Weights of a small mixture-of-experts language model, trained from scratch on English Wikipedia: width 192, a shared expert of 64 neurons.
Below are experts of layer 5 (counted from 0) of a mixture-of-experts language model. Rows are named router (the router's row for the expert), up (a neuron's input weights, with its number), down (a neuron's output weights, with its number) and show model dimensions 96-191. Each number is 128 + 24 x the weight over its row's rms, rounded and kept within 0 to 255. Numbers have three digits each.
After each expert's rows: a language model's description of what the expert responds to; "gets" lists some tokens that make up at least twice as much of what it gets as of all text. This comes from a sample of Wikipedia text that the model never trained on. Tokens count by the router's weight.

# expert 50
router:152154136161145145137137116125126185143165119128123149134135137111165114095137149104157120118142124160153136112138104160161135139117149109137088095143151181122159125222095108113152141133156137098128159116121127110088101145169150113055103167080137151119133173132142107120144114164127154096
up5:123133127105128135108092170104137142141148140161163109109153123194105131144114170177153118136132167105107103118113162094108135129106116133167111106132136117129110155110116108133091141125130154093106128160103121159123101136100101163130160171179135119128111129152098120130102117101151114121
down5:097113125111139143111139114101110134167109165154111113148126158146152108140123149138147118157105153151132112079105134125108148144131074118151099127143174118133140128100140128108144133129094093158121105117114104132137121164160091139225107082165138134114158147125087119115140121100122163126
up6:138121114126144150169119104169130143108161061138144131081118137132097119160145127131150124139131082105100127112094108142148090130150134126118118161114136118158154107152102089143087131116148175119104112131125126127107071114091102148118123118124139135135120092128137125127131164100112094125
down6:139136085120154120111120141125099134110154150088119125076088122146127140128126090140140136150134139111111123105132194123139128152141166126121127113110139120148145114091139145122121135136126112129051120140130209113092114102094129132131139099174158102128126119151150140094124171116100131142
up7:163115117143168094145154099133143121066106132098100146146167130122098127108183113113119137111132089147084090080175156106137093112119105149126137137117158096190155118114177167111113144096124110125182135067121081155141117113153124114125132134127121165107137173128126103134105132136145123123
down7:127110121046127117120140141109159077150118123183156162119094132147136147120133109125129052142152108127123120118153136113138155136107099158136106159141196118169106091120129128104133124140124139126142151125144140128155142152133155119118130124142117166112123096135101116157141085158163160126
up8:096123115128085130120113111159105129140153106096115089117174073138066104138146168138159136076129143124102125137118104147101097129126105135119129141170110125174109080141115145131117132127103112097123129097155110157148095153108133184127175079084134126148129117113134102140123170138094156132
down8:147125130145144111129110130123157178108089143123160146126127100131139140116129131114130113130097120168123161160112164157182078085152127149123118149130158119120110123144124114136129082119139146118133131157131101132080168134138174125147119128128112140097121150140190125118133144208157091120
up9:131091134121124143122107156133120126106111105145146134125116108129109125153160104078123118120120057143098148132134108098133141085135168161139129074081145097143147143112114113127170102140122146108114074131145139134152170152138133114112123088143134102070158146102132133126097118119102125130
down9:093100184149149130093068141111154115166140142145130090134150124130121108135142168122127056133164119117148152126122137143140092128159131142170148137157103120118141150113142127142157099109138112120086089100122130124145120149111087125134118125129113143129189101142155111096158127119107117130
up10:101119106145162145108116130114136136098112140113138122092100139092137152139080083140082136114122095142101108151136135148104104124150138125124145150119109138099121154125170069114147148156113135118108138121108151094109103097149136126117144114112111103148102074114141155110155129105130087140
down10:075145104120115115115144126157149109080120094151136110131136132112117150111124081179106113113159116178128139138125166188122102136110130142117133153143119155130131097087139138134111143127172113094137106130099159157149099116095164102087113101117095101116087156121130139120177151110140149146
up11:180145130089122133129149100130111124143045128143065139116117123122124133143125150117097167088126123131154119184117126107141153111119112142128119144102128114132177103100089140107131133139120124157142098111102124117105128109144184133131171114118119140110157111130103154121092147139123136157
down11:164141152128114097146106130112096108167106197130113113106103117130111104113124144118153134178149100088138162121132121092143132146140115155103125130132121113125142148121149137140137138157148127129157150138102159085145152152108081159111111128155107142100139105176162108112108153128138131130
up12:109105127135120106108148115092156115147150126108107132146173135127162118132146104106130122126138088136125148125154117118088121115125137134145117166157163118162112140073132113166128152158127074157124116094137119151102154166142174130110121134133102094119140110079144132129165135135148156129
down12:130141124056145162121134121146127121178132119159150106132101110129130143090097145129120102103134098139060155114139146147119177110152145132137145114140083130146125113081140129136143097114109097171098126123140146143108184150121102124079120111148113118148147133095161131107133142147119137142
up13:126087093126094119163141151115175135128194130171171112153157102133120130167176152171109152162162146141145114150135129088133099151158112124124145121158168086144121131138178100104160142118122095157113076118154137142119155149154165129113179106129131127137167143085106098119149126125086133138
down13:134173125118103125109126122159105172133149138147103097136118163104112096128150167133158155121117155165132115138137096128104131153150118098125164052121110132114140101106089128110151149123148115080134138071085165124129131126168124131129143118172116123130112135173137132085118142101144133161
up14:115111149155125123075150130110139140132137141121107060115134103111158152100119098103126132149143143103075145108165139090117159131116148129123108134164160146096163148093138125128123113184142138116090116141120108096178211150111141114106116138125092101157133122113165119120122140136156127111
down14:082102115110113093140120125151129136117105154133143119158134117080138129112151118111130108132152079158097067118157171131079099132118110140096124138141122092133121093111142155134116129098170091129148132134141105163147110151148155101190136136151075099166114116097144119142108144156084159085
Description: Title heading closers
gets: " =", ")", " is", " was", "\"", " ("

# expert 13
router:090149129155169156142154128115136155130153090121145112127143160141135099163153158110127098127167127147157143139123113130167145146150167126122143107134108144125160155167100138132137154131138128096142136090122126139170129173154176129082145139116121148120144135137139108113121073119112173099
up0:101137111127065124110135118152160131089128125115116040126135152134146122163162166151134152130116167101106106141155118090135152073157132145125127104148116093140136091132137152127133129122099138097133134136144116149103116119054124118124122136083137165152117117127154092121084105100107115145
down0:089110097107143120137123131109103156203157129182096133136163152123147157124120135119175127129163122123140139130158103153114111117089099110144106128089133135185126151087106117107127153152147139137144091133113132092092121131126115111134102080097127113144168124153108087122122132155130134143
up1:088117121131156162142150118145158127108122100141141127067136148111113122133140117118128108104118098120117144107114132109154152135130128142134125153074097124157139168115133112140123096093104154105108097106110093148142155082086092172119160138159112160161146151136159155125128138107138173129
down1:107141135104131148109127111156111112116120125112123110134141156097168172099154088139133090125110181130151079100122163072115135144152140139108182105134092092125156116119120176127147132116135084119099137153114114122119186149140097156223172080135147132134187137122121142126091132139140127162
up2:132178124156102067096152164146183110113118142149092086114181143180106122125161107135133081090103076165133145105109130123134132108105124128139130124083119154173117138139098098133170144131077116083132116092133147122130153118153130111123123087105103114141123172124121163121160124101140139114
down2:097131118133129161134114116136132104114149122142102110156095140143110123143137131141134115089093106100111155083163153102140130107171122147130195099164108126088132126126150147109168080143124113087125108106115130117132116110138094116198162092109139148128135135151149124116135150103145090099
up3:124171130122110108126130107151097097123159172158134131165146136136112092102165161114051122108107143123090144143153127123100124098113124117112124145144081112172129159140143155135111074102146150115096063122166143139134107130096106152123129092148099115095172174123109117103130073122106165144
down3:140161125124131094119134103163087113122179161120096116071130147153142161114181129184178090130118125156113094143112136077126154105064159141122178175167145127125152135123176134136087133147131112111161107109139130106123143118135129128131125117101089137109106102097118108141117107117138120108
up4:114146169101095112104081116131163143128124177115129074127198128116164159120075140097125094113117141090135156134145146123134102102102134119126123119121103169164125146123138143122145116117046111119092149147131103141102113088079100139131159095123114107124129120097126131141167147094163082111
down4:142136085148149135097121101103153079110137080090122164128114131112096151112133133122149131158099127082107143142154096181119147118168127138125122115106149145125138109104110120133130151113127101119125115119103123098102145157129114156115130116139118107151109158119142181186149127119105102168
up5:130135102128077121130122081138122134149092113121109096132112144141134169094130102138162133094146132149101125160094153091094158127143155137119132122106140089091139122150122107138122127163164150157142135106152137152109152119090072074129116149158118090110138135122136123150126125093104137125
down5:122142134156099136084116123168156104133131115141083143148119155112128102147144147125114121138127154134086125179127114093148130123076100156092173188131139169176153099139109107141102131178154148089129101088141124118118108164124126118118130108120167144120112125164139114141110114139125094087
up6:113126158090135124142082122109141103106099140124141092170179091114147103086161139092106140134138124171157118137126148132094143183167104138129124146084085122128132077125122114143144173133099097148131170134149140113118130148162164132126145121147140134133169124091124100127154113115154156137
down6:128153092107134143146103084127125175146121106117158148111078118086102150122157133111135132163136101119210136102160123138169133130109117155095129130151098072161121140133113154171110155106196135136150119114138158109146138142137152141150139156178122092140156139050114083097127109154128161119
up7:121162152119140142131147107143118143123136169121065126114107172152117122133147110138124107113116115092142115118128152114133149157115111109106122148155106123149140111109133136110157096095113178127136125134136149104164133133117112110121163116128123110055097156124123144113118090107111160112
down7:123128128140145138154097119151152110111168188152133158152134093105160127123124104120105130135088128150113113134124154097121110129152157153124088144140134154138156149138099118094105120138177176065120126103154124122147152088126157145161103127148125102124094134087155103108094100157100122127
up8:113092137126113126115100119099112132147170088132125130062105125083127115104138131117089115116106131134133143156114148124176142113140121130129130144154174128118092189110076107111117120129142163114139109145072144147130186133106170109136130124132133132125210113117132156113111122144108120118
down8:131126130104168120068143118112148134112097109127137114128167110095128081122118158134122146078113099124114126110097188105172127122136126122186131108117100172130152145167126054172165128088098130106117118153128126189098109135084086140139128165109152142134113146131166118134162135129127124119
up9:151185117087127132128119110139115161102094139132104161109125141112134101133137140146103131138167141094126162149204095097101084128130115125132112155137098169133118134144120123144127134133146088131148122087172125143134129129087122137127149166126119095135139123102127131106144113160136118142
down9:134113091166105122094096141147121145114093155142125138130127105100177133110132090122109144085131124145125161128109164092165147153166142165167162110148149159093113115126096110126138137144173171149136131112162161149138155107099142131187103113167099085127146142128154110084111097132103115133
Description: Location phrase words
gets: " in", " of", " the", " New", ":", " at"

# expert 28
router:119137119179137150136135141110175163138147088122156122120130131126155111144116145140123126134183087099152148127126121156107142138154171088163100095147141138108127143207116121143127121112149159104137122146113121124125139153160147125084110138123153155114123131128189125124098118138147119114
up0:112080117118122095120170127093143125116096155127142078147123104148087139157111102132098127133167103144137210115132115104139108083100062130137101083167126112142084121138118200118126150111114126115131162141107118140132109119153124098129120113145140100159129159131104133133071145105117130151
down0:125085130091161139171123148157095134137105156136130123151141134112108127138108117106118135168135151184135120171106185106147148138109127129139141117136155153178120150110091138108139085099166142134088145185148117097104099094087138110108124125119096106134176126141127116132094114122128112164
up1:113167104120146144124150108083150132099158110180136136129140143163144130123137117141174111156191114117119124083107059130127108120115171138120114157155090138089134126147133147111112124123160123109157121131137130141153131097127134090126125128107168124159122113097152132132122131157160097137
down1:077143183134125120095164089135144144118140121143125179131131133081149146160136137129099068112172112176092138128125104123147108070137090129135119156144092088133134142121168142114128103136156150132085124140143149127160143171135127088153141134118152125179120186115098148100147144154115103111
up2:128165144187146145117132123088143114135107123158135113163152098152170141138100117045099075139127130128141137139129148155135109113157166103097125134107118125129145170101128128115148119148173131133117125114132120073135104136169073150135158188139123165143148131154117154115114121133144126139
down2:065133140126177129127086105088150171115112151104141147092175117142095137150124093152189163102130098108130148127115120133117116142141089139183114136145142130144142111112121135150120119139161132115093105142138125133134104106132143148100131128112112140126127123144116101081110133112122133103
up3:117118077155155080119103128151152116120104077182121173088104176114168096158154115105110110120165117132132136120133081123115159134095097117133134120142134086131113104158104132124133129118134167103137122155169143085126135132153112098134120161145164178159160101134178126121150144138136121152
down3:065134143138171117117140142099115106118136078134114119138117149153165093121120143137121184114148154124129134093145146142137164120098082104120148120115116149132129153117145159154112137089127157166124172139176110123163109125134135141183157121122138140156176146120132128097145185137101114096
up4:096163157124113162163134135113134116192183128127119188146097136131148147133115099148148117143144149139138121132165098151148136164143171177114148150111111169124117134105122121148138102111163137144129168121127118115091096120131117093119088159129074133170108197155175072116135125102156141108
down4:144114144145116164150111182176130129144137108105130127171134142099133162141125109140115133110144129124125133154144104141130136137146147147147146111159131150121105123125142135084175093136072134180113159162119119115124173126106153101065137111133146167126094089139131130109156151180161126158
up5:098170138102109093128117108160162129125131172155120144106127131136083120112140106130162122131134083095093125164139081112140163129092100141180143096153166105156099119158119131134132102092117137136167113103079161107150117129108093091122148102113151118184131150117099129130143139134119120119
down5:104113154115124122102136147154138117123104106149113151103135064110095171089136113116124133133113123114149091163106135082111113135126124143132119137097161103170103143141135129172124204129144142184137117132132168128106148127139125125124110084118150123161176148133151120125168155125152123120
up6:150088108116121146108105123128147143131152108137123145117161152094152147149133138115119123112143160129156141168092161139171108162136162152099144105157150124127127126117145122130108115149134122107131154114144153120147147094112156150138106137129157136096104116117102108161159124115114138112
down6:143096102129084162127129171108140111118171147135126100123118112109175162094157135086158127106127155128166134100154134117099118144134088120134140094102152100128117158116089136138120106115126123127116121084134121127096127115149129127117136117102088110093124132140178107069103132154090106183
up7:148150109147124194175106092085106098160154151112107141132135099094136149117110163109123143112140118099132092142105163122167095104124110119112138124138126128131144159112096123166087135154136163146081181184118134059149096153169164116125116118077172127165151156132144136126130148136098124148
down7:122175127087099088113144118112183125097102139162131121130141124135136117125109142111102094084136096119140149099155158099146092136166130156149105120091157114164106139112187116125140081155117089168089136067128087107130150151140121114169139107142123103120122144089136106088120141144109127133
up8:118133140152137133167113150160094169151152134137157109156140123180140123101109083125170065142142146137145146116140107150082130115188120151133114110153139125106103168177117131147128125122167129094116161134145096084111097091122124120125133129119153112149125153152094114133110119163092120123
down8:124131142108148152078102129147122155125124107120139119121144116112143131082095144138123121117116108126109119127112124140080137132102107140095114148139067095111098135109150120136140119089144164147114125149152143118138123145088160152113118111131101126136098126130114113194121157141109106060
up9:099105158188117132130145120123147139149108134143101154146103102162157175096104156125136150150140156179118107156159139160062105132117158077129080141100110121191163107118121115183129123137125126169113144138159076113156124148145132150114103103122112125144134135118137106118133140084111119138
down9:138156165096106112117139161138137127120110121102138123179154091128166140137137170127142131123123111142153087121126127099113139142128130161108152136117124167128175100120120108128156087117094132159132115181154124127104142162141102145130086143142134115142166128147111116079116180095153129123
Description: Score and table annotations
gets: " |", " (", "–", "-", "1", "2"

# expert 25
router:093165127138147160161148128146162149105126092161130116101141157151132105146161124129112142120124103114178164140149103104132130141120153098146115101142136159135139148145132118128129133135089133117162143115104082148110092149153115117097123131117137137140139123145139115099123091097140128104
up4:073098136094111135085136084127099151099151135155123130141119074127139125146151113114120149127134124145107102133106148117120119118112163128113120109105161077143151107118181099152097139117113146147140122160148113164160120093148141121110142143077134132132144185126077140135186125103140172197
down4:131128121115134081095112108138110114136128124108159127134125101136143138173153094131105132115132105173146047186112105146100128144108156130137152152102144143133127108141139132172089108131155133122120146142108171166119169126141126113178150128131098125135104135119128120108128124113117117118
up5:145123110119145139117122164139096120153156102163135113119165136118171134154135122135181124132119186134117103118140163129133160149163114108114128157156160154095130111124128152114191145136086116136128086117142146114103093130120163128130127122120139103111119192147139130139116135140125129116
down5:133143118155111109147134131126120132146120125161125088104104154126073118129134140145139102107125118105139102137109100120156127053115146172139139150131079131151158133141133142107094149114122124183153114114143090102156128104151104126163133107097114148129084116114143090164120123131130123110
up6:108152118156103115156129098143117133090121140128112136152170170094121105150140114166101143167136120120119095149141116121148153108080093118113138154148137136106092100135130112106114114152094170105111124081154075165116152113153104130112089163108128141140132112105141103104084115125126174140
down6:177075135129111130158063154111126125146139150150135125132125138143105125115149126131099088147144120147103119109111066127159121108075144150093120171147125117144114136099138157129121164157106139114146107102104142106146124127059141157183130129161120113115132146090144110137144118179152142137
up7:140093108148167132104164137114156118117118135174139145138153108138140154154071161155118148122140139114111110151114103156117142135127147150119125160086101141106124082150096127113120122108126175131054121146129124156159101103118092070131124149136159108117068117133144121153136125121134133138
down7:135130131133159140082166107094119096131128112093161143128149107114117081119165163119124167112150141139096110125075105154116123144146137145140083118112127120074107110113108113106118116130149136134086143114174139126120170158065143112202153111099134179107150135092097133163100126095137098164
up8:133145098129124141152173071125121111159139120147139125098114052132103140177142139172191124132182127139168146157116132117138174141101104128157108149169140116145115176124148158113112127178098123146105113142116128097112119108131194138109138084096108130114142099092132097147119132138148072114
down8:102115107174145121147148119110099159116126121161153144102119187135118111156119093119132080118177120153151135158140128085109055111104117131130146143077122123128121130150139120146136095159160123149181129165126106129094150117115144129136128168132103159140108133122183107120135126184107118166
up9:157157123116104146127118191128123116143156111146118136126108133152103147178174132097174115141134133099149116138160154129120128076121127119143149071148104107119114149123052118163181157132137146121141095150155130097140101152106129164134150106137135118116103099079152172152139161114107123120
down9:120114102111111119125117132148128112094133105165126097122101103137157145173130132157116085149150138098137121127111118125115148041104134120105103107122151097121165117126106127118127121077145125135133111158141102110118157106108137147183133077098140143093099111141179110123110122130129084103
up10:111143124140166101122066109156114121118125097167126158115124147110120095134096125078144161123162109130130139132109160122107111141134110077147137131143112131081141105118124099099113136087118110116114073163111129122161161146131135142121131164118108111106112139143139146099123126125170188125
down10:185145106152168111100099101161092119096125113111124127121125141113154131133147074122142110111160085125167123141126109160134082135123137106113161124077126139138126151155172140110145109147153134144139084154124168149116144118153149150117125154130145140140085119133091099132053108147131179099
up11:138146138185069138130139148143121145126125168101119130145146134167161149120089102144078117108127111121089110125133077131138116156135125126123150145103105127112139133122126078163150130157132107129117151118146180108065127126158124138124083138104135132157114105138153073110125128130130155145
down11:113105139144137097133090134133148128125114131109156121130131155136130145116113136135120162078130128174128123148118127155100084150140112133130172124109121182129133116122156121139116115144095102120108128109068125114112124161123127111212088106093126148122099156152156120124112142145142130125
up12:121140142156113164102141124137163132126122130140176155123145114140128101139119106154105119096117113149104144139118092153108144168106140134144122129092096136138170128125167141089106110119131111130155078125091148138091155115104130138136186114194130103131160117149107137131130139140062102116
down12:122136139170130115104174147133138119116105124196097109122112151138150159060137123186088166096086120125108138150111130084121105184115124107144143127111099107118137115132174120133091162068127126128125139107089124119113107134116102135144120115171098124159125092145142120185117174112130143135
up13:139059123135125156096126106142151115111104142101154109146103087113110114127149113099203161117129083151133148115138089149125147120124154144153136138092145110162116173123148141179110100123114114132156126130092108141116149129153102150132114131175114143145156146173086102138136143102118119122
down13:104125163156145102108107111158149131134091132156117114128133149133101164104154166092105157078076115110118117117135120119104102180100137145151141167095112118129157112143156100153124125091124150177153152164114149117144119125111130129201127111125092105126153089110107154155175110125139122142
Description: Quantity and object prepositions
gets: " the", " of", " at", " on", " over", " for"

# expert 59
router:125138144161139114173149112122149174134177134158129108132148163138163108146143131117148106124166167119151156114161090146145119139125135093146111142134123161121160174195096134137129135146142098132138135097105130129127116150154124121095131146106161150078172144152159120114141111147166114131
up0:140160090113157206129097150168076151173148106096158109095136123131152127154119125152124137126129153082110153137111101122169115116148146121153106098160144116084090153157124111110108144078138135143097109167126136140147116144133119121115117112156087095148121115101133089127137129121095097140
down0:141101113118105101161105157148120124122174088125075145130095116157188132147159112114134179093132120113094148128124134127146112123109187125094102123140167137196139085144128142183120099104123151113157104144158096155164111110125178166143122134127145163117101101155122138124131143104125125181
up1:117089171127118102097147134161084163118163154143112094117140122102135094140151130158100128120131122127107098131183138111134137109116113103122143131124097145141163119124150148149138103144115148127118119094103135109130139174161109133117078107126143142095135162164155132084155182117177128142
down1:126154134160147141140096083148153136105144101157126126112126145122110139153123170136145123079129136123099147154099150130131108122110128133099135172105098112186155160097132144120127129161133125163115137098086106113114096136138102136163124100053109152110114142165137169121122129124155088120
up2:116117131080143139134118088139126119135150099173131167137165173121160096112115159164151114154123115135102117159189099142157111124130098180073121138147157143113134110079158086090122082118096165082155094154143120163136137146115110109138075166147138147082094119135124114136072091097149142097
down2:145129151156161130126113099137102186085120147137097130132082143144106160127153105134126141125095121159171140109148156114129144160069145135132155129149137156114152154147159140088088098125124094149134126124135142152119118161112142132131091105069124129146106137149140102121140151102126177112
up3:105078099115114103148139148091158120118125120134160103133102134150095120135130130132170121136090114126147153094108098122135170104110156153113133091144110089123127134162160096155106155142135146126147110105149075113139123122130103113126102108122141122147127086105143113129115098137090100132
down3:117121103107118113129138143117151121138109117156154108119120135132084123101122112132134157110104113165097084146121142101119126083122121130160109079168154128109149164121134151126108084161123093133098132114117109133145120107114109138107150095114108111145106102087117134141115121126080129127
up4:111144080083083144106124140128119142118093130070109155102119111182128104143136152160124120124105138121091137127103146150122162168086130086130118121122113170125131119133105157195124119112120081142160115129128111143142103171154135146133125162109162130138110103106121157122148121091074171092
down4:190124102120116118125111117124098144156139143143152143129104139174141102145142130177138143150111161114097113142121117107156174177114123119128123105143159120126104114126115142120093107134136148102145157160142161133183154152107140149145083116165085124140102113131152105103117146102094191115
up5:111160114161100146140104142130094088156139135106124142123161136133179145112090135107124170118107131163138147142156163148076143156151150113115096078141169110085105131144075131111137138162097127137119092150124129106125131101143145108123151145151091108173105202118129151130139135098114133139
down5:162089127148160129111107150125119144143123129162145158143110101108064143134129124090107145102090134101097125106110143101158132126127118133123084137140091084118125131144118129116169177140152143159107124116128110171134114112097122159132140108152160128134151142142118101125155140113155079106
up6:115069150123117118152171114133163167126176122138147151160192128126155114133137138118079113148167123079125124118159115147157115129117105148157117168133116135194131152110181108128117112113133112138149199106124114160132123145085103106137151106088142132082181122128097104152138087131165143136
down6:169130137116171136118130074133149171048106142168102128103138125110111140123169148165137125162126117164133122121124110128144128111123122162092173117121139110157138147116132141123108125136185086107128153129122146111119144135154148111127141133092140114103126133176095154132116151121151096128
up7:084138102086136084140124162136105091123128095086122108121136153134147123114107160100169129154105136111123164098152117171113119149122115173125122077124124158092094098101131140108170119107128149142150131177138111139137140136151125090143123125100117117170124146088120107121132109131069147149
down7:119139104126134148149128107128095114173135103091125128137116115128149113081121136061128154171119120117119118112130160105136179154117108146155062093164127127097140118146123119145151159110110177093133146152166123146145125111114144136152111133173116157161139136111172134131140128127084159126
up8:160134178109167098151112122085152142146110132127078144157122123178099121139126075095131145147124156096125173119112140096117105105122128075068109138127147156131149125112116142103130187158125121123149101144133123077145155156120126127125179122177154105095149103145114118109142111142184109151
down8:129123121114100124125103100141133125144132173154150087159136118122127180077156124184096154173127151110128114118139093110106096129088149123111093113137110175144147137137096166117163129150162109146140181159129131135119157115113126134142145118116182095123077105143142118156192125141171129129
up9:179119118090139133067142115129148161118130141169156165146151102099188100113103087107106102146125133175124126106136104161171112143123094183136135138133147097107121097102169132117127109109121140111147133140135151118120085157126092094143074174111114130116113180105081132144116106151151133105
down9:185121185144147111132128109138125171095109155182138133127138101104133121126122150129123114116137171169154122103086146168160135153138125138136125109132097149147144135135112135139111094144151105144111150118095106156179083166166109157117116130089123171108168148130131167130150160199149143097
Description: List-item commas
gets: ",", ";", "),", "',", ")", "\""

# expert 40
router:117135120184114140114172110127124155120146130120156086138128138139129087166160134109139125119151081092153169113121133114120143162151175087151126106104137163079148103200121119158149155136115157095134097130076133114129129141143159129083131127111132146123129125127192111101162134121129119139
up5:087085109149144160137112132122115138163121106145137136043131102173107136138178136142168093095105129089122110118140179143092140132127164097116090085152164088176122118123139170153142113089141134093118125151104142107146151139068141120124120135105104114122147106145134153135112150142112112133
down5:135107150103115122112125125120119128100105167139140136085121117096116152139137120134116116117113168100145145100085168090117155116148166083097124099128118156157133117136107154121113158159136164132120108078116159142141147128150079184123104112068073155113138120135148150166161081156135107108
up6:123165150146111159129134143145096144149134114124124107164138140123120138158083133094118099113131168118133073064102142122108106079135116163092122124101114130134134133111134090137132147096140107163111100147096128116128078139121157126120108184127111146149177189141136118063131132125136133118
down6:140152147127128129146105160116130116122165145148094103141125134162103134129105119134165150124134133153120087103187135188096103091116081102174126151118143122180146186125148146115117172158108115113127141130125078143115150128118131109122146151156149122119166112104166127152123137099149134102
up7:126177109091109147140088189140119158144132157157177180151133132156106110150140141165149183108135093151154100121111140110100110124160121093082137097130114135142117116124110153124145180150151152124110122113096118109157143138130090087132098119114115149195162125141085162127154087121121128121
down7:130140144132138144126111155146110186079101104112112153074110112102121129115179167140123153124121109109131097137080136137119125091095103158109139090134126107134163116099119125096142122147135131135118137118169113089135114156142133110164146154110116148160093107125110131159116074115124098123
up8:153119137129135140099111120098109129113120127118101062110147117127120085142123117098161117105160117134161106119151105142151133068098137176070136095099182097154111126122137117082113106113132136126142168096094104092139108148114157049109140135094098095135143102107124092141127152129120094163
down8:183137130121105163117106160122112128133092103092097118143119159131120122112169144136118130130156157199100108124109130126133185166171112130136150114125119128137094133098109109142126147125153110113149137094147125178086123156107138166157126144122111138182104133126141093130126133087150158090
up9:153160110160134122142146110124114124151105115127128112096101127103124098091127119075150121112173109138105132138159105172105090100160132111102134122099103141104102123097158182118163121182097128130123093142132081101139117087107082153128118139095121136140145102138138169126120123146111110138
down9:114133131142161167119148099120097131133123098099131105183104113098123171147097129134128101145143114178078093119176153117148126167149121099096112120099128142108138115125099167112150127143129131091115124118138124121118128158148144139147121115144139108126157191125117115134168143144130149112
up10:174116125081118136130149082155111131154140121130131120131108129122051116165158172127150148119143134132170133116126142133142171116166123166120111115136132105145156172154127152193105118116151136141130160132143166132100140122139153167135145138119130097115193100143133139126108111137115194116
down10:176139113150106127128133124136113144144116173128137139091137164145123135107104100130110085131157152086152140189121123091133111128165101151134143145113141148083110151148112127128141145139134114139160137097084143086106146115132115102126152087130143097164141115114139114117171124095111139113
up11:160191126137127109123072134141162110139120151148143155110106135108085131094171131121101112136093154114137108086146141138154136136125141120075100119130117168125132102127117089180159120146131132128136092148084128136131123141099137121122128098154098118144144129154148185111114110083161109125
down11:105120112139164143094149141137126161123120055115155141119157167127087155105116155114131103098136155074103147157106105152132110130131124148099111134124139183174089151117179137112155147098119120127107135127155144128109097122138113103115139133136132131143142133144119141107170142109134103115
up12:147064164117117121118146105140158120103115133156141118134142113159143124121144154104200146146156135097180129171133114116133157154109141123127158162120128126079103142096123093142115138116105170161112105131132154162123091124172123130124147147164113103138136149121134118121105143129089129124
down12:180139121144131113102101102159112103154100155095117144144114081128123121158186119155084133141152141131117108088101170113123117105129136149198141115141158149142140136146113098130140132124178130115098139171154137167141151122159138118163070104179148163150129120133125126127159149154117158123
up13:118175111134105116112089150142117136143122107108134137103119115117119121130119123137121096093111150126155111150115121118112093165099122129084136144130110103142099124129151103142134152157138062080122118128142107112178130170127135147131156143131158132131129111104163120133136150113149119113
down13:082145110124142156102092118121180085121078078113055121156118157125079136095129151167114145108073116103119157136159112107124164151135152151169142153121141110152142179105164187104136147103096114114128167118153108129139147138109114124154126149108088084129139154152107124099124138112102119104
up14:134148138112156120125089134116147133118120141112176138099138138173070132142112128099151149140170111087098115158147139129118138144176106123106123154164105104186069116096080101128143118114105077148141104127109131099138124126089129165146080117142157088135121118120121154136130161113092103143
down14:098109158155134138160146189117122126146145157167174155133092098096169087125108096113113125158116091112151081117169111156138105109138164128140137147145112152079104090125158111112113130125183155145138128104104154102144133152111137153113076097187139120118119105116138157118079136185106130121
Description: Table rows and headings
gets: "|", " |", "\n", "==", "-", " "